Below are experts of layer 6 (counted from 0) of a mixture-of-experts language model. Rows are named router (the router's row for the expert), gate (a neuron's input weights, with its number), up (a neuron's input weights, with its number) and show model dimensions 0-95. Each number is 128 + 32 x the weight over its row's rms, rounded and kept within 0 to 255. Numbers have three digits each.
Before each expert's rows: "mostly gets" lists some tokens that are sent to it at least half of the time; "gets" lists some tokens that make up at least twice as much of what it gets as of all text. This comes from a sample of Wikipedia text that the model never trained on. Tokens count by the router's weight.

# expert 0
mostly gets: ") |", ";", " =", " |  |  |", " &", "a,"
gets: ",", " |", ":", ";", " | ", " and"
router:154097144087163121124098147113136114115176124090108074121144079130135133100099127123081068187086086110164113138143161097124119145103088171147108131209131108158141146127115182173133069121100134085136131167047120162072086158132172133168139125098121159086150129180128109071109137089101068181
gate24:191114079112156146079155124113155116148110148090127088162144162167151077093113112078197177131105106156137116083131077127103135135150114167196177140093048104146134112156170102137129184097124156131106155126067076105095143160131089168073129176173128133135151128103122155156080106101099124088
up24:156135081127141085079135109121139140164123132108138145144125183146154077083112130107189136126139121177120133096176076134119162168136172162223127158088069140090133112119179072122128184131139167141140173139068091128106172127163070151109130137211117123164115143078139147182105098109144118131
gate25:151084166154152172131135157139098116169140133146153110033093132112121112137065121151183124116193131146163150113113120120196104122137111135118150105190092054141146163106146118151108090121126105144156115124126110182097168143120127196099112123174155133091071145166103085081144047085146109091
up25:154091110108131152140097171145155176129122156111144117100066107090130128103092149117156144142180129209155180121102124074156092122130100144141112102162097060146150100104104139109120122150114102136170134136142081174088154171091106138218107122205127172087079121135120094108132055069135110097
gate26:137127141160124140187233117125174107195150113144128088127154193085167143175119162109146108124140107115099143157120172125114139149119140152174116120119111158185163133129106156152101064135092098151155198120187161108085135139190090128142105189099134158102051142097135114125122112129078100148
up26:135145125134119187140210118117170136173104088094110103118122193075127153143150144072141119096148101073084119113085151090136155123133148157142110136135079180206167117110162080136159134159092099178147144097163106106167127112180093139096109084096152106064118153090162123057088125125110117115
gate27:100138089168142122118193155105101162169137116124147150150080151138147079089080093139154184087127136112049183148118127152164197110150150109113147133139143115139132139100217114110131131141113136150170118083154122110150171101116088112075061081193133129146082137106200126174115109104098115098
up27:103182067088115101191121126165147114112067121128146177149139173096086075039149129129124182146125124147134127082106084138144139127147174126187156134143150171116123132142148108163119189132134135163110134087127162109144181147116123087134148112199130073113129196144166101196073123144132109104
gate28:178149116168096083145121111140136123146103151204168122159096192088078156127123097160224106131151117136167167202169118139113078132090130083112120134117140107117111183127146135119108081099090137166168133094141141107116161112151120100089132112141142103134105125098171089168167201088064091118
up28:149160144145122121162148141127154137079132143191134084137119181119048160172112101118203134116137120144165142215166144098098089110123142051110089088111123132108124122150126118097136064122087123110219162140139161087119173112140124082111123110132163124126096143137137111148207155131081078128
gate29:112153166126117081158170156161135129110108203143136133067146102145185063080093192176108145090135140172141120107136162145136117009161169116151108110092143123084157162115102129142121133177152127139171152106139107149120095083195086111170133125123197117108134141137111112154113148132153167113
up29:073171157130104082164162162187135112102152164125156148051122128125130107099140122215112144073132146159141147119164129153108154047181149111143096091072180095084164141136102096163156150180111149145163129135149138163141112103199117145108143125143188127093169114159136117161114136088128170094
gate30:121091165137136097141108096117151136122059153151185157158074101133110103139192119098157180085085154118128124074118098136103092160170165146205168151095145157125051163116174141125088080153158155156128098123155173107133141191147117129076142168166143080088133145124150159110094115123132084089
up30:163087148141166095081122129100151119149120198142179086115096084068130111112224138149160200095075117129106147076131060101110099165113129148160120117118119131128094161109154175094067100150114103133115136138113146155166103143116123140098121164162158099111126087102164195105116097101090077093
gate31:122151100137089116126141172133055083130097102119131140130146167120113144161112125119090083095133159086138108087123117176140102073133152144127160108149134130155080120146122172157144162181186171072144130147155117145089112097134086058159157139126082038140094225157141106127133144146097087065
up31:118138092099110094143130140124097060144092134113116081095100152148118148108112191123112115051142162145147093136133162138159149099089100149185128109074108098120112096171075174140193170166179146070178124130130103151108075147107113078156134124109093066133094164091115102174167155143109086079
gate32:104154144119141188145161174110097125154099131128160178091145141169111078150142172096147164103200171174135175133133137106129124161125181153156157083130169169086148143077130064133181151158108094109159109111135152121143146102154146104141138089123117132066162194153164099113077086125084056096
up32:138160135097146213123138190114114145152101122075145186146127123147116046134123143083146167134201130176165136115093136111112056122125159149109151142165157148135160130124134103154154161178091105120150154092110145135104135075152117186142127096115144152120158188151119075102091114065088056101
gate33:141108096129115044143201113133122136144128153125170110080106171103127119115114106209132136104197111153108168085130163092146127106087180120119170076136089111163163086065088128196167112146126109146129106127161124129102110143082091137114136066165113132104087139064132094100066152123111160122
up33:177134074093145077150158123106118173175150157090158122112067184130120141117179107216135134120172102162162137116121139086150119102092148105125169114130077134147140124068102116165117139117073094201184135108158175130112093138144148178155089095146122183118108133140097112112109157071097163179
gate34:139120186131122139113167149144107158161115078090149121103160177098133183089106113167146096103176138129119132144125101162241180093109135106151138101157154093097122120065131061152175108076139147115082130142124132158150138065108135154136193104135095072158132129093175110140090123148075147096
up34:159059124089134109165158164125119157169071120091142083104107165050103122109107137147188100154156169109118153195157141151159166118069157156164189148110154145149084152085134143115098152103103154148121183134149110137123118062123124130164164094123106107158130211123133064166150156158120114140
gate35:075104109135108077184136132106138080144100207098129152157145105106163056073087120078195076183159090095123141068124116112150104104136113132073124124155113106178180100179126127153137127129149180133117123138150128157140151142129091095052156140170089126112099137120143129113132104182137130066
up35:096121076113110124212143105097160083112115156129131113120150128155185068071176111133181130148160111154116138117140099137135128125071131101135078156143102084181209115188133114139176186092159137114168160113114053141116102160122121129124133144159159186091086153100153135150193132150123165122
gate36:118132119138141156134146147135157176075124082160091174141144124133105081117111131129101175109135161156142149179099129204160140092165138100125161121135133163144166158142126123118188090186153153126156111169133132110137205124100081152076101159159238059101093171155176120120163156120139116093
up36:114156149127134189077146142190178117117125115159135130140139176067164096133136170183118147113078145139166158180046127144170121093112115114194155123129147131158150160139140108109179124185142126128116112163097184124160180109125145175101133113114176070176087126119187151126160161074112089106
gate37:182104064108093165139147156109149139137172190116221097082166133111081101124140123125194096123146077141125138105118127099141152105125152156085187103105100113178151152162133081099104115128155132192078109110072096104103172112175109146100110192090178159150133141166094114133143125125109166126
up37:165170120158106077141158124070139095129139157138223112115149158155141037107087171144200087103155116125121124104126139111138152122141150143107128139078120103139155112158144062135112114156147144149115090106076100177118176155185111106119099168130130113112114123136112129167072026152093137096
gate38:091149046090130092087143178075080165117147121080121117103112139069166136133109137087131132149183073136126138111193075113145074103106112148164109150126119118121124092117129179129064158175075140156103139154104080128133137118127087092130073124154080172172145113111167139161170166129100172171
up38:067126077127146092102177181149121129136174092107089148098125122103129095179109163083129161125183139132072121079197040099131118095127139154149117096134121160081115056092143147140111163119119121146135127148103126109158143128137068129140081076150078135090149151157171198149151081091106144134
gate39:124125095152066105103105074134132106128109171221087134155143205074117076107135123130145112100125177133103141116173112142107116157150137105081144169136130132115132154154119113146115156100066100121130116102131129069118140103124119093023155097123176128097069135089155108111148118060067121163
up39:083140136127156100102090096105072058173140116214106117114099186111129132136124128155160120064158112151148151119171131139125122165128140159114121200153072139130152146140146120173130124128083049125105137119108141096071095149108115112090133104085162139123058112066167077164137131074078140108
gate40:120102119102162153110153119096160181176124128151098147132122128092107097156141081145127106154074071144132157193144108075153146114117146119111150125133179056166116200106143154121140150164062100152179144091043090173122110071162160197148148128142142146129146164142143143137123115136107063174
up40:145144145079150141115161139084138118193088147184138184160083123129102115131126110151112100140131144164133135158105170116128136144151179072084121171160135118157129144103185098100150165138141128133121124049090067153126120108208131122157171125152109118151105194078169136149108146149157024162
gate41:143077088161173045100141177124077133187062129114201111150138121136134114127134069143154129108128123179096143156121134129163171110138156104137162135104135077167096108126132138090083106168118093169151128086135126074124174158165125151137113096182154129087080161097170134131107126059103075095
up41:144098145143144031138174192104114171162057174124188091117165102117157102125146108138139097135149151167134147183152137117153153150108140077137133090074131088124114071118134129143121137146085106160179173084135100104102129124153126158154097104161077149139125149095147102176126153163062087192
gate42:175123137122070095144148125171160153147100122104113120160158096100161139055137153145167148108219189151097129130099118127145092079093148130163123182137120152119126102122141120096116188124133139138157094127126138165126187083190124139185079082134126103092080161152165087152124182119079102062
up42:164086147085048108138154118148174188173115131109121162162182092056141196126195118141154154174173148111138128162131102152139126101106133126132143125166176111109121132105189127150040139129102180167085085151096152150153131120184138160123113093117159099118134132174114087144117166129114157087
gate43:118122095138100118161173157145094111171081098112147153108062129107142104128144100147146150118152152110044199134097119143160173086147195077123146115105105166123170116103168111135125125101157096159137098125173136100169143084159059108108077112216153112086079161112156105179120135130134123079
up43:126163147159139113164157111153142130137123131152081186114134107127128106095110100109148143042126143094100173117134093113137245132128166118097149172107112116091108170131174123065160153164129099141143139106177145147093156156147091095071094119204068140148108131106151060155157126139184147146
gate44:097112157125145146134130114123141142133170132129157100220093073134159113128123135142163108146161135118098163146163104109117167101132178143144120100090184090100092107150192095105104157181116133121105153098126157211157129092187140127177072114126101174189105136140068124146183191156184147148
up44:066079131112110150126158094105189166138109171092187116164131107074134145159149084130152129180159125102120142126131097081140166069157138134141164078070144086101140103139147092149094150157122180149125131065155132211166137096166146140176095131137077178111136132126098111158144196116103101160
gate45:112079154159121117128166098123095120186090120158105138155108159154138133040082141125134139136178162060072108114117143139149148160105183144194101114150130110087119105079201107126176103101188140140134117112068075117124124150171085106170103133161138128170136150066138139161098150181154153154
up45:160097143149165148154170087097073138175120083175131173160146098195139154067105101138156130125166092082154103149159127130154124184137173129167127148154101091114065204107201157087119106122173132108115110134069102084125112176141097115142098140168113147174111172109103105162126131161137130175
gate46:181134081124114123166171190112137081151128121136174147091072099122102116103131101141150182070074107154160123099197130123135116189142118165111169095093104154049105138123111178164113094132146106157178117136150090157130165160202121115114145134160084063135132138108148136109084120110076108090
up46:152155069119112135183162125130130087152094148142185139108081093149093135124138113158151176090075105145160112135221118096133140198152124188121167131091118145079123115145143184112128143135155088136181142128140080149144130127190128099133108096143045071162117148151131109119088144116062124081

# expert 13
mostly gets: "\n", "\n\n", "| ", "- ", "|", " | L"
gets: "\n", "\n\n", " |", " | ", "| ", "|"
router:142175085092173128143096146120121187146122127127084140135147083126079124201112081081123148166128096147158080046117157116086100113184108147107146160137149183180093165167111196112094153102090153111133083177163132065148130110116142144103137185116102160119126118147114129142147169123135158060
gate26:160147137119171139166150141133134213107099103138111121125137096094123111091160141074069138121141105141154117167150148082108103112109121110125142103145164193047163172089129185134118168153085182159199133145191175159155149142113124144083117152189129073137144156082131080163128102126086154121
up26:150132118129160139151158152143116185121082126101109089079100132053129089078193178092122143111165162149144163161139189094132124104072106152135116090113166157068117135082167108130141171121121169092171117139116156156128143136118083139062121135193159081125112144073132123148132037099109152139
gate27:096087087173169150154126104138093120087116047167116134115138159140139098156139089145108175110197121154155104104132141087094084090172140134133146149158150140196152191153120159152145128087185132168130075139151149086159214105128102116093111141134147124098130144173160140085125106056116082099
up27:103129120181137152127164109148091100098115095181134117156099189148202069151143061180124152123146109102127118086116145141127097080145127107122190124150119121172120158111174103148188152111157151149106138154100116080188222132153108123114127082155163114128113122128172130066138059096145086138
gate28:087148050174118094137158120169145126102113101100171155111090122116116121094177088201131124135140085178116149146127134144100136124139166074144174142124103042116142131071120158130117133124111136156174135070125108165146122128125149140208135115167082149133170167188165150149163141143081049114
up28:027167088159116080154121139201137112127129136135156178134069136128088133114158114155127121167148069137126139094152129133131129112087135107138183148176108040140100147119106153100090120133126130150153119071155090189158105156125147132196131083177096143119126147126146150194172125167120071130
gate29:121128151145088167149129103162104185131149174143092104163124136133135121031093171114122134131178172206071127132128198158121110125152136101120101124171145088094111106104116172123189112136136126173120123113096145106131199075207107119144092175191091108144147127149108110119113159186116136122
up29:141092183128108110127149119150130131186134138161109063156159126101141096090076170108109113138188111207096164096137155135137094119121134129107144130198174108116123168118137146113173140198157182183151126150066120109111119091189139106138138136175115163088150132132129056125114157121078081068
gate30:111161148129126119170137074119079165103141198153130088139117182061163080118151103135129147143138140154070137079124064167121111036130143098179164149119137103157142065106137119101186138078123130118119095132108130193195161150107090109074099110104176117145166106132113149125132129154153089116
up30:106166162146083122167149092127111095087163131113100065112144201088135059125117098159054160125144141137075145099093069162157110043132150094165137157146144111121129128091169115165150102112168094123140091134117090183153191158137125146089101100141200129110145152110144100127167160124163109115
gate31:152108154145106173096103106107086131180145144144127154162137122123144149080120133203105166087215173139164126086094152144098106060162143106118105145117111123123161087181080126139072110149120206120157153145103119191100124137119113106159072169164078085140105170116152128153116108159184103096
up31:171153152148103197149147144130087137156136150137135127114137130092136127078105176183123143108198172147144125128092106138127132078170139075094161133102164102172168123119151135137098132123158162133214155112119076156110151137117112085204087171180090107106104236123127151148157115133162100119
gate32:111151161109142202128115144090114105167159148150111132096109186138125102154138149182202147140105106100147144159125077140105157100141149138158158143108133136157095188135145093199080130046088054140212152131092090129116126142162130176111144138121152147115122165154207117178129125119115104097
up32:124127162112089195114130130116144099153127176179133166111109169110168125145144119198217134119139105066106169144117110180144149088165141110174140161150099112134117177160177090189068108073123100167191114124081115115099138147177131116122169136113142087158128119122201109155155109137128122088
gate33:116067124144124156139123077106125177187148177115112169162165098144151111099167048102098197108162114136150110131127114091138126064137125114096139113136108142116132110192143162172095141155141192142172191146105141118084138183184109112128125145155096110074116123168180059151104114105084134106
up33:094097131134128132184123108144180136211121200103133136128120096119172085109151086110127166152136078120127103120138128066152152096106093119080163093160094128121089092151145111183080142144154187131137201155130116098067120114147157119156143124164150099062072122156166051138103102120122161111
gate34:109073142121153103171119185120078171118168071078115117056150120125093118083168168109109110095153153130147158132153120145142094110132158177108132029028158155126159099139142117113166142102167122096120131125127130110065121089137114161170133050115109118097162171118118094101107151118118134100
up34:095114147128131107169098174140087100081173076083138131074153104084137140134202132123158152107130157119104149196160113169129118128085154142122076074048135109101211075119131102112129115139179082102075109098122138133093144082157095113165092092127117138118145154112154053133088143142136113112
gate35:115095063131120107153104121143120173158076150171092078141082164093095111164100118200192086116117130148086157169132150124150143122155150073082113117058116142132095173140153160136101149105134090147112087095139171108127140146123092199072115173172136059133124108165184136116138123159129080122
up35:082066077128105110128121129125140128169065141171130111149107183075039134160114113153147096182121123129163136095072143111150105093152126116138122171131115172180084232132106140173069145084120105144129102135130148151168134111095120150042125135109144084142123105156131130080130141151116089133
gate36:126143148131157139178159189142141053128094087124143125128064145178175078116059099119148177086163114091133113124138134082144092091111139134113180113068129115148128148111164059152092102117151131122143116124135147077154210178149108097152148066121162099121121170110090139171168103177126108117
up36:151128146130154113108132180141118092122158111103188196142103123165194140098109096133150185107192133099136129090150118130164113081125139085118170132116090087105150126134124060133123034125135137112112148133142093090091215191075115129104129105134127046102125107121114139148123095189163125150
gate37:100161099114111127125207130094142141108084128133137129139176186140141102119167191147128103108150160156126159099065088162146185129127166140122109149123112151089140071112119119152148186156167093142123164074166072120123153098220061056120160139147143139070180154117120121112167132115150112132
up37:110146103116139160112188120100144165120079092172129123120183167126145128150147166117127110114133154221151139071094114161144138106156133076144120124146159154118122058091091142123154143159123105134140184080141095121132101156224053075141138130130148146100155168121075137105192123102127069088
gate38:128193116133153153152196148137140118113126130170164086111123143100104113103158109145109139100093112134111154164121134134125152151135135122058150089116103079130183116145125098128111158090151117147184085000091127122114159083216130172165127143145141146105126141093154144120096084087092099072
up38:144144065113150116151172180110165102124108155115203089081130143065102150145158135124139157118075085130119122143105094139106081164138135093105158127167050098131163143161141110102105170108082107167174133081085119112109167129224127140121181131116135111120171113114169114136114096084093135061
gate39:126143191122147100090110145111129133149255185091154171044129125118109137141098120146098127120103106107136117130097125115078113171153112142077190143139092148170104143096123143125120144091129098087141095130173062100142139137055133127116175149124108141133097092144132168184091152155173163129
up39:116147127099108158087134123111161123190142104125146084147149112101113118130121126094172154145145098103156119090065109066179200153100117143135160176132115011121179122050118121174130119105119107162173150108080150116082124140093101138133084145134177134105105121120146110152167144078059116144
gate40:110103113087164150080180165122143129130106160183096141190142084080127132159166137135153106166112126081145146147049103152101203128147141122156192162161122144125091155134175129169084123096103099175082165132134125096132084167135151067161186096119129065119116108161138129120122092159119083084
up40:106127117123160150091180122162145113104132158160120104168114103083102124167137179132166125128131164129142170120070108142114203103137177124196190143121120126103076141134199085156138131087126094186109171107176123114146101153118115071121161060146184074100089133150147144090096060137130099117
gate41:062214139121134129110080103087129087123101170100165148164148118076117114132167121109123180121124131134132145136083179144171111038114152102131085131110138123073180094096140095107080172150153074153099116118171147123121141116113149129107135140182144192151166119137113111057146097055143125101
up41:073199127139133101102109137096088054192081155145131153155111107108178118154123156127128139132111128103100144164077151196182148093142133142139083133120138127093148089073138093145058152110160089122120119112168167131101177124139133154085142139222122168137160147136136115062092107102138087093
gate42:126133124054142140155164124086155143162203238107139076112161104168089100124157086152109200127090133140148106136139107125147126144147150140130127068092117144230109125117108144127074129132120121128197124115140066098088159122152110120104167144099152084111151140188143117163110128132134150127
up42:074119086119130113146132152095143115177117196110154146110084163125097073110171117153134119174118115129126108095137142074141102114088126103143106166098085130152121137133088055145121091173070147182138153143105149133161125128147101026106141163086106064098152099166140101171083096166067161132
gate43:129128088133122101161189077162088138139114137110134086100114113164122152121156116097109130113156146083109109127176079172146126164171124179146160089121087136083061149149147121091132141174145131197109114133173108108112194164183096038087121128163127129098132097103117141098087135134185190075
up43:124132126175126123124226099154120169130139115132134133099115140143124160127162114112128151088140145078111148108149119136167138145171124143134138063130078129060105106143156120118147126132152152206099109123141097096156204184181096021085118111174145094124127086105153167091121095153167163084
gate44:118171130138149126123128088099084079087129110134146135127183097143109083081138168129131151150180169151100174129160117125153128156039143139117118151117155180092144172134126159166126131174125050122170159141082089128100122113142115153084093091157125161096125143193198098116076049116146090156
up44:128124108128122119136159109085103075138113229129186130119137089099125107126118131161154105157110144089124190129154080105175137127105128188174151120126152158088098159139115106180083134164135042148146108133092119146133138109104150131083111060117119131144129101145127081111009097169148133148
gate45:098170063124179140158092131145132113062128114095149176095103189138110094103111139150120146053137137193125105090114135152100133078135099134108071161116118110138118118178140160068179166172117122105095165108144187130134170068132106127139120163157145139084129127153117147068120102056089125074
up45:135109067131176174171141131150109148092107066125122145085092159145085112108139162130115093071115140178111111129132120180111162136137152127135117131112187132140096092105153136116211162151132148144092173121142166102084183075125080159145105190151152103146129206145139193105118129085068171113
gate46:135057078100143095163122111089086160114124155199119056110167104075160085124152113128101166143174127089127139139139162129130105140130193114157120119133113152027112183176133157127124152110153133127094159115166140092123128111127046187097115123133158138121107201142165098115157093146110117151
up46:069127069113170102167107156123116167095138151190110098119157147114166103154104147132096174144114110097130146093131141120154115131105167163151174072116122167048136183166093150103177167062141112074116176131136141124111138089129045174138114099128153157052134168108157114101141122120075143119
gate47:144143179161093125088133135107148164107101087176152130144111176114069137129181141158098167183187162129119140112109113144143122084074149074157146124090087140128149087062115115137137135096146113106176141164084042156177123159144078143101066063169146111135090103151136092130126171152089133140
up47:133121167146126127095149150095136188135138097179134103174135152140063149139140079162088133208178153161151139123130090143123111088090135117114123145087117156144118091087112126138088099111120143051206150219111085143148162104106141131046107090178139094164088116164135106106130164150112138145
gate48:078112157151131169170155160142151115141158174055110120061122108134154145159180160135110160157135111058145122099148079184156115112162153125159164135156161108134128110087181125201111125197145151134156138156157157139154196119111104110106107061146083082159144168152169090117122085095104122133
up48:106112130093146127172123139128050111163136178124087040068099087153130112161205144133126134138177150080151131097127122130168094073157158129160126134138151117119132099107184127166115113141152140113176110123118095112105161160151105145125129019186102110139154144188124118098125083140065129147

# expert 15
mostly gets: "4", "2", "7", "6", "1", "8"
gets: "1", "2", " | ", ".", "–", "0"
router:143152092132127099116175073064128192130126106112085066168155114110139128144110099088118134168141146131128112179172143147107125140173134063078079079153127141069109119145096157099111105110152167136116107107138114066115097164103117171133168153115191175129161127144091176116160052181145167165
gate2:151106165159153105147077178134116155078146134140157155122143159135089084045093106102160099145154136203119203109168131150165177098149102093082133164060115085133130100137111113124128195142146093100110170101149149138152188068121128163137067123159102122104095142175100107122105168115108112140
up2:158063177126158136158121163130111167079155118134144131096154144075086074079131135102144105155157197157127181131176156149153136081125139105059146166060179097074091147124121104123118167108109075109124152107162101140083139090150124159149046091114147087073104127164117123170134123124139146131
gate3:163121149132103158072067138101155117055143107177166109126164134083083069106122174102119122179051118114098160079093135169178102108110155100154121171108102144128131089142158166133178118095191114104064135077084138133148122165125096134175110165097150122123146142138163118123108073172094139148
up3:173101138123139170067105165098213123068159161170155103140127143100117048109143172120091143100074137118125173093123123174137111099129141082133112142137074120114108107109113150087152089112171083096110174123030111109128105144149148142217117170121157133102145140130123122161150078145104148133
gate4:209089121148114143124164128113168112098117049098147096152126113094137104145160085089075117153164103170120208156147079151097109170143168077075155123139165145054164096114100131163150129139087118151137079121148168084148133164095103110092107125088106072131098153156123095131124146136162177098
up4:189130195128130152106113112113129128110106073105088094113174098105168172139164124109081102129108128141152175117106099128133103178166061170154200155151146082080146128140104144184208118090158134107113116134107153075129165145104116130108103117110145120076123165146152082096087129145109173045
gate5:093139150085139156135202140135187128140071076169097095089136129129180136168109049105152183144099154125167128091108153070097137135127108116097101128136068124151154100170175125147159170080139117136120133126149100140194099158183110149151155112099193146086114119121192159153139079161108146137
up5:107097122077126162114193155117230106120024089108155139093094100154099132085114119150189163149090135114135164129107129054143135143119135137093090138135103124141130133147149128142188165134154120132142079101148143146188135157179123103122141121136090135175112192111197116167161147129167120153
gate6:104063160093102133157074132082124117131164151131145110107164122068113161134116136166125137142072073094129152142154114173113134098143177125164157136146167047114186105182159136111138116094134150045145102073159125110098132093110076173161150117087205083112150157151110085125128095149117153102
up6:112121212136112148147107147143178131147134201143171147072104110112105156157131161165095115108081062096126149126129062133114145147155153150180177099131133014114143157143163138131124103130144138092132107093121123151141126057147152115140114089109141040132163124104096103112066107110113150109
gate7:086179161146134082140049182139117104128144126128112116088152154150139111091141108115071152139116097164105138145089096150101098176104093122106097130161110131024159093150131113108113107110168131119194083096144165148095141124097117081171111155141102113085127106137209142114098097088142045128
up7:048168118133123131172054122125118131164177133102094103108164133179115119128183096139137101134108150114132186111123091172129136155129066129131149140149105144085139145156211185111104141100170151058186121070150139136081148173159144126103142086140097125099099126148184143121079093085110094103
gate8:109136097146083159122099113104085141064119155178139121127124108118132165148148132132143153177165173128152153171207123110124088105120152106145123176170080139111131098128154124161126121125137162122110038113170135096130171151098065127127184132087138101177053146163059057152144154138077154143
up8:099177185129124182098154120127139111132082205158139165148141114134184129137170125126135177147126137113108153147126089110149103129098085082133121173183091145090120085134179077192113112158139137124143113110140209078147167174121110093123165132103078124177063143135104061171150131116080128137
gate9:168181134121187119110130227134136067120133123127146134109132120186122121083098124117104127135098119149112146125131132131158087162089048180136110112133070150137125084181138102155192139127174139101169128097164096201138148140102118115092133096118135125105094117093147136158028085179098131134
up9:127133132104166093136150187123169045143159124104153129103111118179105100091053131170119077131118090142073172124106125150148137149068108138107128108109037133179118134162122114127169146123188084114162130096137117193090123125120158130112161104091147201114092148090140143151084086147160088147
gate10:087140076122124145164079113081144122145134101163112111143161189188179095120174113144097149181127141072112185110125041156128156126145122156101153135158134087095074144154102163142186151138140081098113136099150128143138115182206047096164139109109130124072134168137140145123154139137091158114
up10:135096090130136113138076116098136091173133142154149073143132137187182117097119132129158089164114073095073169101153086118147159196105147177114121125133076111086075173128104147115176136103117071117089104071108131147115121163151122105203133167130118127126107145071136147121144141170153209188
gate11:126104120133044115159167101090117157132147102149109116106139129120127127113132117089114123089202167135132096116121079121149123094135182141128116146149171147111136092092125120110126097154149211176150063106155128059095222147183086049080116150154129131138132129071119141097153189126123153123
up11:109085172099018158174182160112140138124098141167152135108126115137162105112114115103119163112126106179119108132101112148159100127151160103180120140129151134111109100078136111162151077137146132136182151046159091107128245113169120073109098112125098124146091157101108080114168154159107132125
gate12:154150083130115188135148114090130187104133086124074115076123094103107205096184126140190093198111139150141124160141118130123083135153125150121174150125122127147101152173138132124133195084197109157175119139152118138199124182131103088112171058121144106126105163097089117123132131178171151136
up12:152137121158085187113161129132155134098134112116125157105117093115145179074191126160184150132155140151163110142163108130140036119137149104130125141134113161074139131128095105137135130144159131213213105126166174141201142122152096058084128080132091109134068166105125131188144106156147131153
gate13:121114108115104075111138106137106061097084129106119113119144147104154080118149086222115110087112124114112116118102069131108179053133179084160107185075100065206165145092197130138145163108115108129090160152126165111174120171123134087152106103134130157162146172137117119135174144142112148135
up13:147131088104127141129165082174145080113060099126127139123130153117134069139172088152095147159184134105108112134116063100144170053085191098123095133072122077179177132123153126163179146167136118169133153167127185120198120122134130089158051102143122127179147159138115118132164145148138140148
gate14:122110080123177048148040113142113091099062145117111077138088101149100128114173106144113142141108160115148117147175086106168091146114139137136110077079123151095129130144153170152104078130194129119080116167127153080072125094145047140146118146134157181118141143144166080127169176120107157138
up14:139121102151221112127069136112078038136097155074186054133106133088150149120145109159084126098118116157157097147124113155142073122083080114143131088100120117121126121125152124186121121141172121152094155162111167072069095109156067146152126145114127174126134142139168087178145127149074120147
gate15:163156107158186090175172179089101093151158138127166102092135117156086139108103129163160175114144134097134096127139107192197078121137163153163175120136055150150076141146132117101109149121159105114148092136169067184100149136122090100084115109117145115165092184120127149177070176077127137139
up15:135177138179181100149160188148086128129160097128175137078149160139112096097133106155134177094172155087143091164128135170181086070154123182131132117123072124133139148144109090126172131136134109122115117125155076222126139124128103131095119077122130114129078135146147135154083170018136103135
gate16:124051066096090137096154110165105060141111098104153136145129150125205118144172059170125109076124123072093118177118135128154163098114178104201181140111120114148111108104154126178115093124140154155066145107144114093090093178144100150114132115110176137166114180162117087150160152144118152130
up16:131081102117119124095194159189107049122097111098153141145137152109227077133184105148086124110159107069061104123117089115150135122094185100152168085121112151139119085085162137139150098188108115189112160072131127118146110140128095097157115130172144118148137178116105118142154132126181117123
gate17:101131057128111078105084132110100130104116143110103152119088163162126135032150134169154188080113126131156146193158123091122139114094133100117193090047121150095183136132116124117135108139093101065171192116149156173133097117111140177167123124135085095095116145160129060130126126116089105149
up17:089137044125122138111116142123089138132134122101108123109103193190102153039119147191190169106116140166141169160125106125128135071098154141156188107068097133067199137107113115135150108145090133071168177095180134189135092104086085155146163118125126120129127140140154104141114112132118110136
gate18:118177151127105181112146147122129168100081186139099188114086087150104106144099072145144130128119162143143122091077170135121136169138112095117154154103141055211099164118075128158182133087174116147147147149165088164160134110130147139197136096120137120161063174102089109158131117111083095081
up18:096171152083073173119116150152140137116120181098123200108103115154109117137071081153133074121133172141117168089094148194149157170119125124044091153118132080187128118080085108133182122118182106108156124148167117139162167102177134135161140092141138167126090171093139127136112105099129070084
gate19:098098067084069163124176129130093150133120168169151138137150123095161107110176098159097126174116146134098150168112090163139176059119181106155155107126135107108105127154119153101058161116177178116124149069121105105158143143175089113153166123105163168148143205172128095107125066129066109129
up19:161063085097131129098216114138125134132116165174165109095189110113145105118143140154121148160069110154101133124138126172138151101140167109182183116121097079123128142146139165082082132076143170108087186040112088112143139134181103144169171129120141151125136203136117103158131105145086155164
gate20:096124140101129092171126136122117135101119111120101221133159123129200125103147142102123130109129164105139098115141092170142144168076142198115139124168104147097216084079129088127194157105196158092114139128105127095084133089125099097140105070138060141101124163120157082160073140129090101110
up20:084128174114139091192105158093157148104110114115124172162112129116157096114163128110110101150103124127108116170147094171159157184100138237093128108152119160076200109045109111127150138100168150116128130135130141065057102098108096084126120056110103156141145149105147087111091153150138111134
gate21:179106113150159154166145112114118088154141165152158167126175145132111040078167091143168099142167127205144130119134085126135087092110137097148105127092113120168175126173156119138140206083183140066164108155118101151118183116136100113098182127112112135165072152166115149130075101083124094132
up21:162126094196141147177104099133079093148142170132105162128168183131115083062145108115129112144166152167142139117179042150117104094144110109139090106136122123141167163179145119100134189123167153067151101145119097137116168135123091129090203094119136144130083170161119156101069097054135120132
gate22:141076113153159124135186194127107133119146130167162124102060138102100091134173184134173148098190196080104156084196101143132135110091200094112176125076153158147099138072105103091087155106088139148128180141122114142127126089143128107124161138124104151090137179126124168169096155158102111105
up22:111079101156174145127166153133105153142158162169135124110099123104120094144141171144176156091120172060126171094160084155163150047122177109146192137087173110128089142103190111125086176079120132130162222144121114173136154103133099122109149102101121152126129197149140162163112140119089128095
gate23:103142135107175116217077106143082188134143098133117173129126130134149136124083099117139124118096136130136153152081191102080119080128141121146127203132035167117094123156142110097097160130137120119168138113119123164208130157150149177087141149132115122136121130096072158157136098128072063063
up23:075144124134133107191077138160083163119098143145144132140141122121116119132116096138134077097098118115099158187089178132127122087138127077157138225101026154136149133132160107086086199086110161131120129121121109165214123111129125173105148139153150127159101135115076153165126092140088087103
gate24:151153181189137089069143116124122167165165124178064146165150115090172059175114146138104143160077110125147132101073103102128130175166134181147098160132189139121127134103122092167123134101131186189110117148082123110148169105175105180193116116143124097149109103143140152064135130131121177155
up24:086127132122122083107168138119117146171130144206132162163159118116154084115115143170124131143027072122122162115103084108139183135174165200149154170112128130115101131116148109148108170099135173152082123131083109124165173136165092201181122066172116106130108138140142076106089147082135148105